Below are experts of layer 2 (counted from 0) of a mixture-of-experts language model. Rows are named router (the router's row for the expert), gate (a neuron's input weights, with its number), up (a neuron's input weights, with its number) and show model dimensions 224-255. Each number is 128 + 24 x the weight over its row's rms, rounded and kept within 0 to 255.
Before each expert's rows: a language model's description of what the expert responds to; "gets" lists some tokens that make up at least twice as much of what it gets as of all text. This comes from a sample of Wikipedia text that the model never trained on. Tokens count by the router's weight.

# expert 57
The, his, their, its, her right after prepositions like of, in, to, at, as in in the second round.
gets: " the", " his", " their", " its", " her", " your"
router [182 117 108 191 142 137 148 146 123 111 136 111 155 105 110 108 134 137 124 137 140 135 157 124 120  98 158 136 125 127 119 108]
gate0 [ 90 108  85 127 188 146 111 109 118 126 140 125 136 100 181 133 130 127 145 116  85 130 111 132  96 112 128  77 112 133 130 124]
up0 [ 99  92 108 114 159 140 157 114 135 139 157 146 131  84 124 140 126 142 138  83 137 117 134 147  35 163 102 108 156 102 147 154]
gate1 [117 112 125 129 179 132 154  98 135 160 119 130 143 121 147 144 125 167 123 181 107  98 141 112 140 113 119  71 105 176 128 107]
up1 [143 133 125 126  60 119 103 151 110  95 134 122 126 134 122 100 138 107 103 103 154 146 102 153 121 137 139 159 137  80 127 153]
gate2 [100 176  97 169 122  52 137 150 165 147 111 167 112 140 150 142 167 131 141 124 125 131 127 106 179 139 140 168 117 151 104  68]
up2 [ 71 150 130 109 151 161  94  91  64 127 155 123  98 134 146 136 113 173 142 135 129 117 144 130 146 145 115 141 126 173 103 121]
gate3 [120 151 137 157 148 129  94 109  58 133 120  92 173 165 127 132 133 134 146 171 122 130 105 113 133  93 133 137 149 100 153 110]
up3 [134 114 114 150  99  81 174  78 151  97 140 187  85  81 128 132 131 127 169 122 116 142 140 114 125 134 129 102 101 111  98  98]
gate4 [121 120 123 112 141 186 139 143 146 143 160 143 111 105 103 119 171  95 125 136 160 116 135 130 160 182 134 136 114  95 168 172]
up4 [143 141 128 154 100 105 119 112  98 133  93 121 136 144 165 125  98 158 113 123 104 136 149 128 112  87 119 113 146 109 114 104]
gate5 [ 86 141 111  99 132 130 102 130 116 119 106 106 109 104 121 108 130 103 123 128  89 148 127 139 131  86  78 141 138 148 146 112]
up5 [120 122 144 135 144 163 103 125 139 137 136 148 155 181 165 140 137 139 170 162 174 127 123 118 134 183 122 126 116 159 118 147]
gate6 [123 132  72 136 160 141  79 108 132 144 164  85 128 142 178 108  89  99 125 140 133 140 156 133 155 162  95 117 142 100 134  80]
up6 [141 138  96 112 163 139  81  99 127 153 147  94 145 152 166 120 114  96 109 139 128 134 117 136 151 143 132  91 105  98 159 149]
gate7 [183 110 109 163 122 129 112 141 129 128 112 127 131 169 139 131 114 158 104 195 116 126  98 145 146  83 131  84 122 144 151 156]
up7 [130 119 133 153 130 153 120 112 107 167 140 148 122 125 118 108 135 112 113  69 154 123 137 117 117 159  71 150 122 129 155 136]
gate8 [141 145 146 101 147  96 139 112 130 118 124  88 119 130  97 132 112 114 101  82 120 111  95 137  98  48 146 151 187 106 161  74]
up8 [106 132 121  72 119 161 139 170  89 165 128 122  93 151 125 133  84  84 114 154 144 118 132 111 128 202  89 144 131 169 120 118]
gate9 [108  90 118  87 125 172  76 128  81 150 133 108 123 130 112 140  81 135 128  97 132 150 107 126 137 153  91 108 184 119 151 103]
up9 [102  91 117 125 133 122 113 109 116 135 160 112 108 104 124 125  97 119 140  89 123 133 123 146 120 136 121 109 170 101 147  92]
gate10 [114 150 160 181 134  97 142 128 104  91 116 155 105 111 124 119  97  94 122 130 167 148 110 116 169 124 111 121 128 112 117 110]
up10 [109 126 129 183 116 114 154 132 132 119 116  92 128 124 119 134  78 107 156 138 203 132 122  95 118 131 147 145 162 150 128 112]
gate11 [152  98 153 166 108 135  93 160 115 134 165 174 171 139  94 121 121 114 130 158 135 117 138 122 100 168 117 145 165 137 131 119]
up11 [ 99 179 116 144  72 132 133 108  86 107 101 111  97 155 106 135 131 155  77 120 131 101 113 108 118 138 138 128  92  77 116 145]
gate12 [143 136 125 142 136 117 150 121 111 120 144  98 147 198 104 131  95  88 116 176 132 135 121 120 109 107 114 146 157 114 146 148]
up12 [114 103 118 141 133 161  99 138  84 161 115 102 121  75 116 135 119 116 129 134 138 111 134 122  99 197 132 137 130 190  81 106]
gate13 [ 87  95 134 143 126  98  85 108 139  97 125  83 146 113 131 125 128 143 143 137 115 129 117 117 103  91 114 120  92 119 120 132]
up13 [ 88 101 135 125 140  92 124 123 103 100 107 107 166 113 165 120 104 161 135 133  96 117 117 122 119  95 102 122 130  99 149 141]
gate14 [119 139  92 134 119 136 124 138 159 131 139 124 112 163 123 128 124 114 126 156 171 110  96 117 128 108 182 144 138 145 121 108]
up14 [113 121 151 117  93 113 140  91  95 107 132 143 150  93 125 133 133 157 132 120  99 139 172 139 102 126 116  76 108  95 130 138]
gate15 [147 193 127 126 162 110 150 136 130 104 130 125 143 160 131 124 151  68 110 180 139 153 111 139 101 135 117 118  93 108 166 135]
up15 [ 97 106 129 110 119 120 138 145 112 140 144 151 173 131 111 129  95 128 151 142 129 136 162 116 131 107 135 147 105 136 111  91]
gate16 [166 110 117 142 148 136 111 144 144 179 147 123 174 159 140 124 124 126  76 119 132 139 117 120 138 133 149 114 109 109 155 123]
up16 [112 137 146 179  98 120 130  78 109  67 145 186  99 125 149 124 137 147 153 116 131 120 164 110 114 141 110 115  99 111 105 157]
gate17 [140 149  91 154 101 127 154  95 133 196 173 109  72 129 133 135 130 133  88 118 114  96 120 100 147 143 177 134 192 126  97 126]
up17 [131 128 130 153 132 131 158 136 163 124 139 102 137 138 178 132 118 164 146 123 125 176 113 108 126 109  97 133 157 165 108 108]
gate18 [152 112 124 154 101  70 128 114 118 136 115 104 159 128 132 150 149  96 133 144 105 110 122 153 109 119 150 136 131 128 105 130]
up18 [ 98 146 138 127 158 180 158 148 121 124 123 148 103 136 108 121 117 150 128 102 144 141 135 100 147 140 103 131 135 121 132 131]
gate19 [100 130 138 114 145 112  96 143 133 132 164 147 106 136  89 137 142 121 129 145 157 133 120 119 174 118 151 139 129 161  80 130]
up19 [137 139 100 135 101 138 155 106 118 116 118 145  88 127 149 148 143 145 144 118 154 129 133 157 106  76 113 112  87 142 106 118]
gate20 [ 99 122  78 139 153 152 132 137 117 121 106 123 149 133 131 124 100 122 106 188 150 119 124 132 112 130 159 122 123 129 111 138]
up20 [136  82 103 131 110 137 126 120  86 171 133 135 142 111 128 136 165 152 110 154 155 103 103 135  81 153 116 149 102 120 136 111]
gate21 [109 163  85 147 139 151  99 105 120 113 100 134 140 181 143 118 113 113 163 138 141 147 150 136 112  95 110 104 151  85  82 146]
up21 [ 94 130  98 132 138 147  98  85  97 114 112  99 142 151 159 123  98 135 157 148 114 139 167 141 103  71 117 141 156 115 143 126]
gate22 [150 124 157  85 121 115 103 107 118 112 128 148 109 152  93 134 142 149 146 168 111 119  94 124 108 153 147 115 137 149 137 109]
up22 [111 119 115 169 126 138 160 126 115 126 144 127 149  88 162 121 124 115 116 110 167 121 135 135 149 105  81 123 129 101 123 143]
gate23 [130 159 161 186 150 108 169 150 160 104  83 129 116  99 168 123 101 107 120 146 124 131 168 113 150 120  96 131 137 123 135 161]
up23 [113 118 118 109 101 162 126 109 104 131 179 135 112 138  86 143 137 136 135 112  83 118  99 154 122 131 128 123 165 183 140  93]
gate24 [ 94 137  67 150 106 104 132  89 102 154 129 104 142 127 104 162 124 135 152 103 139 145 142 107 145 146 160 140 132 105  99 104]
up24 [146 138 183  91 133 131 107 154 151 120 141 134 106 151 150 108 159 115 112 134 145 130 113 137 128 118  81 114 105 146 133 143]
gate25 [149 153 108 125 181 111 139 135 162 123 147 142 142 118 112 119 121 138  76 141 167 139 108 127 176 118 162  96 164 134 100 126]
up25 [111 104 138 141  67 115 130 108 111 126 136 107 115 111 122 136  99 125 157 105 120 139 145 146  90 126 133 135 121 136 128 107]
gate26 [104 136 104 125 116 175 113 133 142 145 177 113  93 150 103 122 162 104 108 116 142 122 142 116 151 157 105  78 120 129 132  89]
up26 [115 126 110 122 100 141 103 130 145  99 169 127 127 125 102 137 124 120 153 106 141 109 154 106 123 176 125  95 101 113 162 122]
gate27 [101 172 147 106 135 108 129  74 122 148 101 117 102 128 117 157 135 129 108 138 119 153 108 119 176 147 161 105 123 167 100 114]
up27 [134 115 153 151 140 134 138 117 134 167  97  87 138 105 126 126 118 126 110 154 144 143  98 117 114 131 172 130 145 156  88 149]
gate28 [148 110 102  60 166 163  87 176 125  78 124 102 162 133 149 138 113 147 146 146 143 140 115 135 108 119 180  90 178 118 114 151]
up28 [162 139 143 137  85 118 142 132  60 136 153 117 119 115  54 140 140 124 123 128 133 134 122 138 109 141 145 116 143 132 115 116]
gate29 [152 117 152 127  99 110 143 154 182  75 151 125 129 125  58 124 141  97  90 129 139 148 109 127 132  96  89 134 108 133 126 124]
up29 [126 153 117 135 155 115 134 108 138 113 104 135 130 126 145 145  80 119 138 162 165 123 104 104 145 136 127  99 141 179  80 124]
gate30 [114 172 116  99 171 142 129 151 165 133 118 161 134 153 147 124 136 108 137  88 119 115  57 111 118  97  99 130 104 124 162 147]
up30 [ 87 146 120 134 100 145 133 149  96 131  69 133 121 154 132 143 127 148 117 157 135 141  75 130 116 143 152 156 130 167 116 144]
gate31 [ 97  81  88 126 158 149  96 138 102  91 123 183 103 146 131 124  98 129 138 101 150 144  97 115 109 146  85 176 109 146 153  92]
up31 [150 167 178 129 100 129 139 122 159 160 105  77 126 128 126 125 143 117 114 153 140 109 149 150 137  95 153 104 148  86 118 146]
gate32 [147 142 144 154 131 134 139 134 153 153 127  72 162 144 167 130 158  88  93 138 125 141 179 130 145 140 113  85  99 125 151 196]
up32 [116 112 183 130 115 116  79 142 162 134 153 119 120 144 120 143  98  93 173 110 166 143 128 121 124 113 141 114 138 131 142 146]
gate33 [126 117  92 155  82 149 124 110 112 126 121 127 136  96 130 124  91 111 131 105 102 165 112 129 100 146 121 124 161 121  88 106]
up33 [167 138 148 113 147 120  95 131 140 119 109 153 131 166 133 120 122 124 110 139 133  98 143 158 122  85 155 124 132 177 147 149]
gate34 [112 150 125 118 128 111 136 119 120 135 163 164 133 148 135 154  87  80 150 105 121 109 121 104 111  97 164 159  77 119 135 155]
up34 [ 73 162 122  90  77 105 134 136 130 148 121 126 138 186 155 149 121  90 148 144 161 133 170 123 129 142 107 128  86  97 135 175]
gate35 [119 149 119 169 127 141  76 110  77 109 135  65 136  74 141 115 174 140 134 161 125 142 140 134 119  98 128 156 129 137 109 168]
up35 [125 121 117 106 101 102 181 134 176 144 131 158 138 173  93 129  87 101 119 109 127 136 137 113 147 141 125  91 140 104 166 100]
gate36 [ 98 158 135 162  85  87 134 136 159 168 142 117 143 103  97 112  97  89 109 147 166 115 137 122 172  87 141 117 130 116 149 127]
up36 [130 139 113 172 149 129  91 117  53 108 115 162 145 114  86 128 122 126 123 154 142 117 201 117 146 134 141 120 115 146 105  78]
gate37 [102  97 109 134 129 149 142 131  65 126 167 160 120 110 160 132 109 134 100 102 117 152 154 123  78 179 107 135 118 165  94 180]
up37 [153 174  92 137 133 109  85 113 140  94  79  84 137 149 128 122 139  87 138 155 101 126 127 172 145  48 138 164  97 117 123 109]
gate38 [159 121 125 171 138 113 120 131 103  99 186 151 130 152 113 134  90  78 152 137 161 157 179 105  74  97  65 109 125 108 126 150]
up38 [131 153 122 108 132 137 120 115 159 138 101 152 139 109 138 117 116 135 100 197 119 122 108 132 155 182 163 177 153 154  82 100]
gate39 [137 155 118  97 129 118  83 115 100 148 107 121 125 154 163 126 127  93 169 116  75 135 134 142 156 133 155 123 108 157 145 126]
up39 [115 123 121 120 146 131 135 138 134 145 118 119 147 113  98 134 120 139 151 149 173 133 106 104  85 140 153 123 150 107 125 126]
gate40 [147 148 113 129 153 123 149 149 100  95 136 119  89 135 133 121 103 161 144 148 134 128 128 124 125 139 111 152 129 164 109  57]
up40 [151 120 124 134 136 121 159 160 103 112 141 136 109 111 134 129 129 152 165 158 146 129 112 135 120 109 132 154 126 139 135  94]
gate41 [180 129 109 141 142 125 152 112 195  99 137 136 118 107 171 113  99  82 135 166 136 118 137 100 137 102  99 121 126 113 125 159]
up41 [146 122 122 119  91 132 160 145 115 127 102 126 113 109  89 126 109 149 151 136 195 116 103 147 153 146  96 117 122  90 149 121]
gate42 [ 94 132  93 127 162 152 135 100 157 167 150 106 146 100 131 156 127  95 134 129 122 141 138 137  97 121 183 145 118 158 104 120]
up42 [128 118 144 108 103 115 124 173  74 109 122 127 102 155 118 120 140 177 100 118  77 128  94 165  99 147 112 136 113  89 145 158]
gate43 [105 129  97 113 136  88 124 114 154 161 154 100 118 140 140 128 173  84 109 129 124 125 168 115 125 159 137 140 128 107 160 120]
up43 [ 76 141 108 108 150  47 115 122 142 143 143 116 118 137 147 116 172 108 102 132 108 121 123 129  89 170 127 145 133  97 146 115]
gate44 [118 133 129 120 171 131 133 100 163 146 113 173 163 130 109 138 114 127 130 143 126 145 174 122  95 120  80 137 119 138 139 114]
up44 [133 149 131 131  78 143 129 157  85 103 145  63  96 138 134 118 130 133 135 120 137 127  89 143 156 135 175 158 138 113 120 146]
gate45 [ 73 129  85 117 132 154 122 135 149 115 130 181 115 111  83 136 131 115 114  99 180 144 142 138 152 129 141 185 136  93 134 144]
up45 [135 137 108 144 152 179 164 154 114 178 128 153 129 119 130 137 135 146 178  98 174 112 103 106  75 158  75  92 151  75 173 124]
gate46 [119  81 139  95 185 133 119 134 171  92 111 142 105  95 141 134 155 117 152 143  78  97 144 112 124 154 108 106 130 118 157 157]
up46 [ 75 176  96 120 134 131 150 150  91 136 128 162 120 171 140 139  69 102 128 134 124 137 188 112 137 164 111 105 118 135 142 114]
gate47 [159 150 108 132  92 136 185  90 144 138 103 157 133 142 136 142  84 136 139 151 113 114 167 112 104 138 133  85 123 155  83 160]
up47 [ 81 115 125 115 137 158 143 139 189 142  92 141 142 188 110 126 114 124 155 182 135 141 135 124 123 113 118  99  96  96 114 108]
gate48 [142  78 116  88 106 117 118 139 177  83 122 137 194 108 124 134 140 153 132 120 133 109 120 143 105 115 167 135 126 156 144 174]
up48 [ 99 165 138 125 127 150 165 135 125 133 118 141 107 168 187 114 135 128 162 153 167 143 110  99 105 124 136 162 152 118  98 168]
gate49 [141 146 119 128 122 112 141 109 101 157 157 122 144 122 102 119 115 102  91  98  99 116 150  85 140 157 118  97 151  97 120 139]
up49 [149 150 145 160  92 115 137  97 123 131 153 125 137 128 107 103 100  77  82 104 100 123 147  89 146 132 132  76 142 105 124 145]
gate50 [184 121 129  96 104 117 116  83 131  99 187 107 113 134 170 141 117 124  89 112 127 144 171 129 151 147 147 133 152 162  95 160]
up50 [195 137 120 122 114 142 129 117 112 158 155  91 121 119 162 129 115  98 132 139 153 150 161 135 128 100 144 147 127 153  85 155]
gate51 [102 129 138 162 147 137 144 147 136 141 100 165  88 168 110 132 122 122  85 138 142 101  97 112 111 143 107 156 105 139 173 103]
up51 [134 137  86 115  76 133 137  79  71  97 135  81 114  89 149 135 148 140 165  95 118 127 158 157 119 141 158 134  89 121  92 140]
gate52 [ 97 134  50 141 170 139 132 153 130 155 172 113 148  88 140 128 125 126 154 121 139 153 132  99  97 132 132 105 168 135  97 114]
up52 [132 144 150 109  69 162 140  91  94 128 146 124 119 124 120 129  97 140  84 180 105 108 132 138 115 125 172 167  90 127 146 151]
gate53 [141 149 128 112 147 113 130  68 182 106  98 148 114 100 102 128 146 123  86 153 109  93 122 108 136 109 102 102 119  93 153 101]
up53 [131 138 136 132 137 121 159 111 159 128 111 142 125 150 130 122 125 140 122 149 123 121  74 127 132 132  94 129 101 125 109 121]
gate54 [161 152 117 106 157 136 171  97 130 128 108 155 153 107 155 133 154 115 130 143 107 111 153 167 149 100 115 122 149 107 125 113]
up54 [131 132 168 160 122 102 133 143 166 164 170 113 105 122 137 122 135 144  94 105 126 125 121 111 102 142 139  96 154 150 161 134]
gate55 [137 109 119 169 143 145 140 174 115 140  88 125 155 120 137 137  90 123 104 167 155 114 120 130  77 137 108 110 108 123 147 184]
up55 [148 127 105  96  78 155 106  83 125 108 139 113 139  89 118 145 119 138 166 107 133 140 153 125 121 117 137  90 167 109 148 147]
gate56 [133 110 176 172  87 104 141 101 112 172 149 116 114 114 156 130 112 105 166 168 146 121 147  93 128 177 134 102 141 161  97 129]
up56 [137 141  85 102 163 157  95 163 153  93  99 134 136 129  93 142 155 139  84 128  88 138 109 160 124  61 122 136 124 104 176 148]
gate57 [120 143 136 175 133 123 144  95  90 130 102 120 125  97 103 121 128 134  80 154 156 128  99 166 156 113 141 120 123  98 137  60]
up57 [138 138 149 135 117 150 126 114 118 123 150 149  84 193 101 122 143 132  92 120 119 109 103 125 154 148 100 118 117 105 145 113]
gate58 [ 76 131 178  89 134 146  94 153 103 158  99 110 149 147 159  99 112 152 147 152 106 120 119 142 145 137 133 116 153 155 169 126]
up58 [158 146 140 167 100  91 177 114 155  90 146 162 106 143 129 136 163 133 145 113 109 132 129 115 143  95 128 124  76  92 127 142]
gate59 [155 121 152 114 120 111 153 152 118  78 137  93 166  79 146  93 146 137 181  96 127 104 148 147 130  95 106 172 112 135 145 114]
up59 [ 87 135 102 148 154 173 131 134 118 177 130 139  80 151  95 160  96 125  80 148 127 152 112  92 132 145 135 100 154 120 123 137]
gate60 [ 77  82 150 151 155 119 161 129 136 129 134 145 144 113 146  99 108 147 154 143 142 113  72 146 142 123  96 133  83 134 154  89]
up60 [124 135 100 130 159 126 101 103  99 113 107 101 152 113 186 101 132 141 147 109 119 115 114 142  98 107 149 165 100 129 136 135]
gate61 [104 161  74 109 172 144 112 104 131  95  98 164 161 142 101 109 119 119 113 115 123 131 144 148 110  96 138 115 129  82  99 172]
up61 [125 130 126 125 142 114 121 154  63 126 130 102 125 115 141 123 142 138 140  96 136  91 120 112  75 186  81 136  84  98 150 163]
gate62 [135  60  95  77 174 130 122 138 137 131 126 174 155 142 164 139  96 132 149 122 103 108 112 109 119  83 106 152 138 121 159 176]
up62 [109 163 153 125 131 176 113 164 128 134  93 151 120 103  93 142 145 126 116 143 139 126 116 113  56 134 141 146 144 115 166 109]
gate63 [140 109 144 121 147 146 125 197 122 174 153 129 143 148 103 114 102 170 120 161 101 110 105 150 108 149 111 134 161 168 145  65]
up63 [111 131 112 143 102  98 139  44 141  56 136 133 115 134 153 120 160  99 115 107 134 150 145 115 178  93 143 114  82  72 113 156]
gate64 [150 143  89 115 113 123 109 162 124 135 139 149 145 171  96 130 139 137  96 112 114 135 118 135 143 141  63 136  82 154 117 150]
up64 [143 137 152 156 135 111 129 117 131 123 149 102 126  81 113 134 120 137 172 139 118 136 141 129 177 118 172 124 153 146 134 100]
gate65 [129  94 117 110 106 107 145 152 165 166 115 100 165 137 159 122  91  98 135 164 141 143 106 128 131 154 114 139 109 150 121 147]
up65 [157  77 127 126 129 127 109 140 167 148 108  62 136 111 152 136  97 113 146 152 139 149  86 123 113 128  84 144 113 136 142 149]
gate66 [163 149 105 121 108 162 170 122 182 127 133 118 164 104 146 129 110  88 131 176 122 155 145 161 137 128 137 119 135  98 130 122]
up66 [124 149 113 136 162 113 177  89 121 102 144 149 165  94 150 145 124 104 158  87 128 132 146 107 114 105 128 124  95 112 152 173]
gate67 [124 130 141 134 127 126 126 105 169 145 114 116 122 140 121 138 161 101  85  98 128 125  92 134 164  99 132 123 166 114 141 148]
up67 [159  92 140 146 101 131 128 144 149 158 168 119 155  94 108 118 123  84 127 112 152 137 111 114 126 123 136 119 126 150 137 136]
gate68 [149 102 131 143 120 113 123 157 129 123 133 113 152 121 163 114  81 115 154 145  80 133 100 137 106 146 108 108 171 159 100  99]
up68 [152 103 122 137 118 103 112 161 136 151  82  97 134 150 160 124  96 145 138 141  46 123 156 131 164  78 142 110 145 127 110 134]
gate69 [117 122 162 158  99 124 163 170 123 172 139 140 153 141 106 112 138 114 130 128 121 117 120 109 101 173 119 139 119 153 130 140]
up69 [114 135 119 124 137 122  97 116 149  97  97 138 101 141 142 133 124 181 110 101 126 130 134 139 132 101 122 113 103  89 180 142]
gate70 [ 98 140 121 146 129  93 109 139 113 116 121 160 121 110 159 132 125  90 134 123 146 173 144 107 119 146 117  95 150 161 108 128]
up70 [ 96 125 126 114 119 144  94 143 155 108 101 151 146 120 131 118 134 121 108 150 138 172 114 104 111 106  72 101 138 145 133 149]
gate71 [121 143 104 106 158 125 127 148 120  89 110 199 145 126 134 143 129 131 154 171 103 112  75 133 113  98 136 156  97 102 178 115]
up71 [113 109  99 113  95  90 109 114  84 106 123 167 121 145 150 134 114 111 124 152 117 154 133 121 121 121 138 143 122 128 115 131]
gate72 [ 84 116 115 167 136 129 144 129 106 110 151 124 152 101  98 103 147  93 106 133 119 130 119 145 120 114 183 124  64 147 149 114]
up72 [179 109 118  92  77 160 170 119 132 118 134 121  94 146 140 141 133 142 133 102  84 131 104 134 114 124  90 113 161  88 130 131]
gate73 [116 150 111  85 118 156 114 125  91 148 143 136 127 167 134 130 106 119 138 141 130 127 152 150 111 190  85 123  91 138 143 109]
up73 [134 115 133 103 108 157  87 141 110 151 170 154 115 159 134 130 119 103 131 151 118 127 150 161 141 149  88 146 127 158 109 114]
gate74 [127 107 151  99 121 123 134 185 120 119 119 104 126 136 147 135  92 142 132 113 143 118 135 158 125 159 113 166 208 110  95 122]
up74 [151 143 160 177 145 107 142  72 134 127 188 169 132 111 109 128 145 102 115 111 126 133 141 109 111 130 113 134  91 163 127  83]
gate75 [169 119 102 152 161 158 110 149 156 113 111  98 127 112 155 122 138 179 124 136 150 127 106 137 140 152 144 106 143 104  87 161]
up75 [122  87 130 137  98 173  88 122 151 116  93 116 119 124 100 113 109 132 158 100 160 141  87 149  77 129 159 113 120 151 105 163]
gate76 [160 147 152 159 170 125 120  81 136 115 154 123 101 134 130 128 143 131 149  86 114 119 135 118 148  94 132 105 135 147 130  94]
up76 [105  94 141 143 125  76 118 116 156 106 161 123 142 152 139 119 125  95 105 115 137 128 116 105 121 139 130 121 100 145 149 146]
gate77 [145 109 104 105 153  92  98 154 120 125  85 146 159 148 132 132 128 149 151 104  77 134 114 129 124 115  99 111 135 172 181 121]
up77 [139 112  99 136 151 120  92 158 117 135  94 139 138 158 113 131 122 156 118 112 106 133  86 118 143 114 130  98 121 191 196 105]
gate78 [143 127 148 132 105 128 133  75 161 100 108 129  91 147 105 119 135 110 106 128 129  92  96 150 124 103 138  90  96  71 132 136]
up78 [125 145  81 120 128 109 182  97  95 139 117 128  75 153 112 110 161 170 133 129  90 119 103 171 157 129  82 124  98 111 104  99]
gate79 [117 135 112 113 180 154 116 114 175 129 134 192 108 152 124 106 100 166  91 153 124  81 107 142 130 176 138 137 112 147 132 115]
up79 [129 107 145 156 103 139 121 144 118 122 139 140 139 133 108 140 119 112 125 136 127 180 144 119 153 132 100 107 169 161  95 173]
gate80 [127 153 152 113 166 100 125 127 137 128 106 116 176 139 111 143 111 142 136 125 143 152  89 162 140  96 160 109 109 134 137  59]
up80 [110 167 164 142 126 132  99 103 124 122 119 124 121 111  99 146  93 158 153 108 170 129 148 147 133 128 215 138 127 184 109  99]
gate81 [151 105  83 151 115 130 143 127 159 142 122 125 144 147 186 101 110 143 156 122 144  99  71 119 130 150 119 111 139  95 109 166]
up81 [167 110 105 136 122 104 164 126 178 139 138  98 130 142 177 116 139 143 172 114 148 115  71 102 120 179 116 112 129  80 123 142]
gate82 [152  88 117 127 180 122 106 108 182 127 132 127 163 107 157 108 133 128 114 101 137 115 108 146 113 134 165 124 169 124 126 181]
up82 [166 143 138 117 102 142 121 155 115 124 142 129 126 140 119 131  95 163 145 117 115 139 107 131 140 148 120 145 148 160 179 120]
gate83 [104 149 121 147 160  86  67 128 139  77  90 142 119 183  88 144 127 156 119 103 141 134 108 138  68 103 110 130 121 167 125 125]
up83 [117 167 113 119 124 114  69 156 109 118  81 160 120 144 108 166  99 137 130 145 147 151 112 130  69 117 124 117 125 164 143 138]
gate84 [162 139 140 160 167 169 115 149 134 143 120 131 141 150 122 116 119 145 133 127 137 147 122 121 117 110 128 133 137 155 122 181]
up84 [110 169 119  96 103 118 129 102 177 115 128 141 112  89 122 144 152 103 114 127 136 154 162 142 136 122 110 127 120 107 133 125]
gate85 [137  67  83 181 118 148  96 138 138 149 124 150 118 164 155 138 104  89 102 145 163 134 136 108 109 185 116 121 105 126 113 124]
up85 [100 181 132 104 110 137 126 132 103 106 118 166 114 146 128 133 100 133 153 121 112 124 117 132 143 125 184 128 158 124 106 143]
gate86 [115 122  77 133 143 152 130  78 135 162 172  92 107 101 142 134  97 130 107  99 105 134 101 117 150 133 137 149 120 154 133 112]
up86 [156 119 157 132 128 101 147 150 146  94 131 174 132 134 130 128 143 127 190 145 167 141 161 120 104 142 143 107 158 127 118 138]
gate87 [143 116 113 132 137 100 135 123 108 144 147 127 130 113 153 126 154 134 155  78  95 158 191  98 109 143 176 101 123 127 129 153]
up87 [112 169 111 143  92 158 179 130 147 118 150 103  91 145 132 109 127 111 166 107 159 142 118 106  92 163 117 108 140 121 118 146]
gate88 [117 106 109 150 141 127 130 118 110 113 127  75 123 150 148 121 127 121  84 136 109 143 165 134 134 163  82 102 142  98 171 100]
up88 [119 150 122 129 141 130 115  88 106 160 127  90 153 137  95 133  93  88 118 128 110 112 159 136 168 115 125  87 143 123 141 163]
gate89 [139 133  86  68 119  97 147 120 146 132  90 139 136 147 162 132 112 144 129 123  98 130 128 119 100 132 129 131 107 103 111 146]
up89 [102 131 112 125  96 102 169  98 116 100 137 136 101  96 113 136 111 122 146 117 129 139 186 146 111  87 126 135  89  39 147 103]
gate90 [ 82 139 162 162 116 121 182 128 128 140 164 188  97 127 109 150 145  89  89  96 133 114 168 123 109 160 128 139 109 155 161 159]
up90 [139 116  98  98 138 125  97 135 127 152 107 116 165 114 147 130 105 148 156 143 165 141 138 123 145 100 142 121 147 121  95 106]
gate91 [162  95 122 133 178 143  86 105 121 163 151 126 164 151 143 122 103 108 137 143 135 125 196 141 136 124  80  92 115 106 134 108]
up91 [132 108 119 119 127 149 116 130  91 149 159 115 167 127 123 123  90 120 126 123 157 129 176 140 123  94  99 104 161 111 140 136]
gate92 [114 127 141  99 151 146 113 144 148 115 113 134 116 125 189 125 128 161 146 155 119 159 117 116 122  98 138 111 136 158  88  49]
up92 [129 109  96 162  73 103 137  97 136 113 136 123 154 130 129 122 121 112 118 107 118 119 171 134 157 146 130 138 127  79 125 172]
gate93 [132  95  88 140 167 121 134 133 159  99 130 159 137 126 148 132 128 108 183 147 122 156 150 127 124 101 134 116 133 106 111 112]
up93 [122 116 113 124 108 100 151 119 145 136 119  94 112 142 136 125 112 148 110  90 137 105 114 112  92 174 167 107 171  98 166 152]
gate94 [152 151  95 136 161 131 148 151  84 110  88 174 159 141 107 134  55  91 103 123 125 128 124 131 133 159 103  95 139 102 148 112]
up94 [ 96 117 118 135 137 163 126  72 136  96 164 118  98  90 164 130 115 183 126 105 131 123 162 115 152 139 135 119 124 117 115  87]
gate95 [118 155 129 100 128 117 116 109  68 158 196 117 142 144 111 143 140 179 150 111 108  92 155 130 150 115 130  80 146 127 151 117]
up95 [139  73 134 121 124 140 112 120 163 120  95 171 150 160 158  99 119 116 104 170 131 138  80 123  85 102 120 161 142 147  89 123]
gate96 [132 123 104 128 115 115 105 104 157 139 134 114 140 130 136 141 157 157 142 151 148 117 100 127 159 152 111 135 116  87 137  68]
up96 [149 160 101 107 119  99  97 113 129 133  94 110 155 133 113 149 172 116 137 142 126 133  70 141  87 122 168 160 117 111 161  71]
gate97 [ 95 176 114 114 118  55 129 111 141  95 102 155 144 141  88 104 164 133 133 109 118 127 119 128  99 101 143 152 136 163 135 147]
up97 [119 133 186  99  87  68 136 149 149 123 124 180 115 155 114 127 147 139 130 114 145 161  95 142  94 103  83 126 127 117 144 176]
gate98 [132  89 103 150 126 136 141 162 151 139  88 117 162 146 123 107 108 113 142 181 134  99  94 139  94 122 101 141 135 116 151 133]
up98 [101 175 129 134 142 142 128 181 109 142  73 127 115 153  88 126 126 104 127 148 174 118  95 131 129 144 144 148 105 130 136  91]
gate99 [120 140 145 128 140 125 136 137 137 150 103 148 150 131 120 106 105 101 118 165 141 132 112 146 110 125 147 134 148 135 162  98]
up99 [177 129 125 157 111 129 109 136 118 136 131 127 136 156 149 121  97 129 114 131 175 112 160 112  90 136  78 114 134 117 134 129]
gate100 [153 118 132 173 121 147 158 137 125 129  87 111  95 157 115 112 122 138 146 127 142 126 122 135 136 143 139 174 103  93 137 108]
up100 [124 172  91  97 167 146 158  92 156 140 145 147 112 114  95 160 150 157 117 120 108 157 136 139 141  97 138 124  85 114 154 147]
gate101 [124 139 147 151 180 131 167 122 151 135 137 155 146 105 181 108 119 171  88 127 142 147 152 117 109 108 128 139  99 140 135  92]
up101 [150 146 129 121 159 126 147 132  78 145 175 151 135 127  95 131 106  68 131 135 152 157 151 140 156 119 166 174 122 135 115  99]